Below are experts of layer 4 (counted from 0) of a mixture-of-experts language model. Rows are named router (the router's row for the expert) and show model dimensions 0-191. Each number is 500 + 50 x the weight over its row's rms, rounded and kept within 0 to 999. Numbers have three digits each.
After each expert's rows: "raises" lists some tokens whose logits its average output raises strongly, later layers aside; "comes after" lists some tokens at least twice as common just before its tokens as in all text. This comes from a sample of Wikipedia text that the model never trained on. Tokens count by the router's weight.

# expert 250
router:523579499468568502578436504551404581566484509400474494518484516581465522488499411441446465521525478462535484434453441433426543489491469475509571573495418509507465531587613457429531479477488495536475569464542391438514517551496497570556493556485501527461463441457527466405550504548566416525410447495523561531497570503546464456480525520483497522488494485422522511566476570433536450515534563456448583441625497512456481448547517424433412479563443506536499400513501581412499427496395463521437585489509529498408439421551430551502461456488443429478548496485531535517396525490447568534
raises: "r", "re", "."
comes after: " f", " S", " s", " a", " F", " b"

# expert 220
router:560519492487547537428453484424512425486542439444515516566474456572464525471526518461562526468437551621547481475563492444371532533517512581518509503469464515440511594550514520539506486548439570559434472517450444572513519394472495491522465547432547516520478480504419469571612565595450591478467465493516501483584455531505576563502488573549487453403540505457540502549578483474562386529484550514563537528495488534566528380522536472449454518561476557470510556450435491533561452549469432479577507510432462399561568589541491391431475530518507445614541434453517438457469467487493505478
raises: "ural", "ajor", "ore", "aster"
comes after: " the", " The", " a", " of", "|", "The"

# expert 150
router:510526475583464586561484441499480540506537411541474556513458548475488524518521537479558452579446505424462545451550454511543424549496455512555471482529447492601532476594450427530522543484422450538537462488514485538518511457433456430556469567549478569552533481529516463553565497486494509496544457415527498486461540427542464539558387571491435551436575590515491547464526487470567471538601499529472469415396539439479538433555581572428498412551584565447411442536510430520553488403506463596503546513477469497341593535543470531568548562519508519444554430478426505555481467498481462493
raises: "iv", "ict", "ance"
comes after: "T", "-", " T", " |", "I", "/"

# expert 203
router:502589424495502555487575493491487537574462445524480499529402565551518610486461501547547510478470444418601534515464481441522547533491486438482524534559464461453497542548458545431477562384501547432532481492452488482541575456457402482507443427540507511434385443390493574445509566488479545452511531565467519484476466501520606561563452492454510485432521487526505527605551502471496424432558581558586515416488436498554519500487525619548484423555409453532487478432560390452425480557435563409499507564495554476515527524516423541546486522537489575519499460455438441560551484554548479463
raises: "o", "ail", "it"
comes after: " the", "-", " a", " (", " an", "'s"

# expert 197
router:512562552483467487542520554489540513571590406523456554447473531549531555480455550585418463483443534532519489463587451431504506563586472543551523549497510426498466450406572537481478511439420536582480577523498490521468556404438520531438513529461483450566400494565495622490539490507517475501506408422556524495562513538560483571518537521502573541509383485573461541435502515439543570533577472550547486504461541479454508482510558423434529536398532511560452580448552510514490475485564506485506425417435454468455496611538607537542538474503395528518541505513493475530433581389579463469
raises: "ified", "y", "ure"
comes after: "c", " c", "at", " C", "y", "oc"

# expert 137
router:566414538549464397536561451573479416531509541440449416592478593507469526446497423542550522453524567522421426499464502561481489600436550508423555575544458437608481499502447493543508460533458569525508524532432537585487523448504542471562416509498515536515518446478375423486545592427450565541556435567460627486466529432493484559533511452563495529449510543500497506528570534447501468535501504512520553458550550569436450470477445540445572466542558569514508467542451514567495590466439538497459501549508455488524528522482427492457569500555442525435550575552457562567567400533548453511
raises: "o", "im", "ater", "ut", "ution"
comes after: "-", " by", " of", ".", " and", " to"

# expert 131
router:472594465496364570594498482574482491475549502542389442410443526423485514512427419473541507477458534536588544487464478405486513523551446520550583553508513498522504468510459518620503503412484399564500599460565544474498537530430463481520545486597522501548459507463482503503536454467547589472498489572547422534493462467456477472529481575538554554589440554534463451419425510447521535451495522500506561492514536410544468622559539528463587447519542483538466552407449450390504481491468542536464434563566504430528488513575560576579482564572504430528505482527488559459460522479566489541
raises: "ing", " of", "-", ",", "."
comes after: " t", " c", " T", " sc", " h", "t"

# expert 104
router:522426497465523598441468485575491564463512538452458544519523565572442373444448419478461516468495537533494456557574409565416446422431455500503427434494463581521620465620535575523450515544481443517444545429471465556577507411518494511482535438427498445439468549550409489535471564526558485477551471543423600522565442445498497446505514477445428483581441486563497538532539411547503548559571509528438456512441514481447395499549558424426491507472419430488455520442495429539519492508520450480536517504435475568489472534431448532496585442460573501532487433551506491540489552475521488466
raises: "ed.", "ed", "ed,", "8"
comes after: "2", "4", "5", "3", "6", " 4"

# expert 53
router:530518424521419513553513563488522482508495410539504537503473417492516484553501407419578582508572488432541573613514594502556519577549450456482488498472533534469543624462565556561552455528454576551512516493443425476559481539590486521390464528472531526422485596553498436554451529513563498536556498499545563401449600535611510512421507524509529547531484539611585472556448501433497562535461458463433533557476506541554478553390510485522496442490470457450468448542512432439468520568491535516429496431450522451542451571482434492524432393494548425565453513478530446530516502491472540473
raises: "-", "The", "===", "|", "M", "A"
comes after: " |", "\n", ".", "==", " =", "==="

# expert 29
router:516444594489540458499434493555436479479486472481449513584538585519455517534461528513490400561550532495504422396477513431404426531445549501474540542551526551428511504542484491498556558464494611507460528496460468466604402536433450397509545537438515496388463520524577521451438413452463509544560479488516492511444512436476572564499529505603420522559533577450419537545580558430451399461440438504570538531549462568441598469435494556542537509554468486472476496431463417580502466471497442458576483514526489454467506544519453521395488491525413428534529552485590539544453483500461473501
raises: "se", "k", "ction", "z"
comes after: " the", " a", "'s", " his", " in", " of"

# expert 152
router:531530446510486478553503562448552505477504412533511536519469380473512495553558430432564557529563456437484518641509580522536516528522467496497503481489545498467547668487530512559553444547474514553546477486464427486568492532530495528408477519459519528423504584525531479552449517534583481566560488526547560400429566514597470554449510513469557583491423535604545474516468487497535513521402417469423545578507495564523508516484500451514559458443487462445482441533519475407453520545530546558439490416430526457555452543446449485547428431533619436553436530454477402492552490515415561480
raises: "-", "|", "her"
comes after: " |", "\n", ".", " =", "==", ")"

# expert 119
router:503530506603518572521491510488424451465540483413557440553473501493488549420557566452564455451615519527439427445416438493507455577424500566483527472491469591444416455477507483556458492472556564450497558489457456534489548537394582494529442535488534461513489558482544436558513467527503539482465540511423522591576469477580495545532435482454583568432472510467442496501547527423515580417480502510466509590554459521415471447442521523412412568468557452557448572535534471477503488519486454487525497576534492397591533505611583510495482539504562436552505552481581539517401559480528567573
raises: "ers", "ed", "ing", "er", "en"
comes after: " the", " l", " Ch", " L", " h", " ch"

# expert 136
router:524484495547451494528526567489552522471472401537456514549474381485541524533533459475552537593539521442459518553545574489519442519574517444402443422455515546523573583461499522586540444513391555533499521500494473535572523528518470559395451527477524532471450614517478532550426526476590504499557469502471558430443588566585446511423515507532527627552423545581591505472393479524496563523395421464501499548497536515518453562462546447508548440418536406448512462543570408425423506566501535523460488469474555481521443532546412478543475519500540447552471507470441445548512496518485554448
raises: "===", "M", "The", "A", "==", "S"
comes after: " |", "\n", ".", ")", "==", " =="

# expert 42
router:539529451560418417425545480561465567454403464487561484560488445539555488426443522578475472464518520428570578606485570561462404556454530490540479524569445508551518493518530558497463549564516517542500504548422508488486433502406567451520511531493546608476522495590562477565514475591405533521439552471516520551492397448513448555556534484521449607492575559432510496449610488585448444517493492432442552493452483460422496512534483537558424453475453499477521395483413498544514532504483462469498542535562480512535560446502498524601452556504393537583551492443451424476416516498485456494
raises: "ier", "ar", "t"
comes after: " |", " U", "U", " United", " D", " Mar"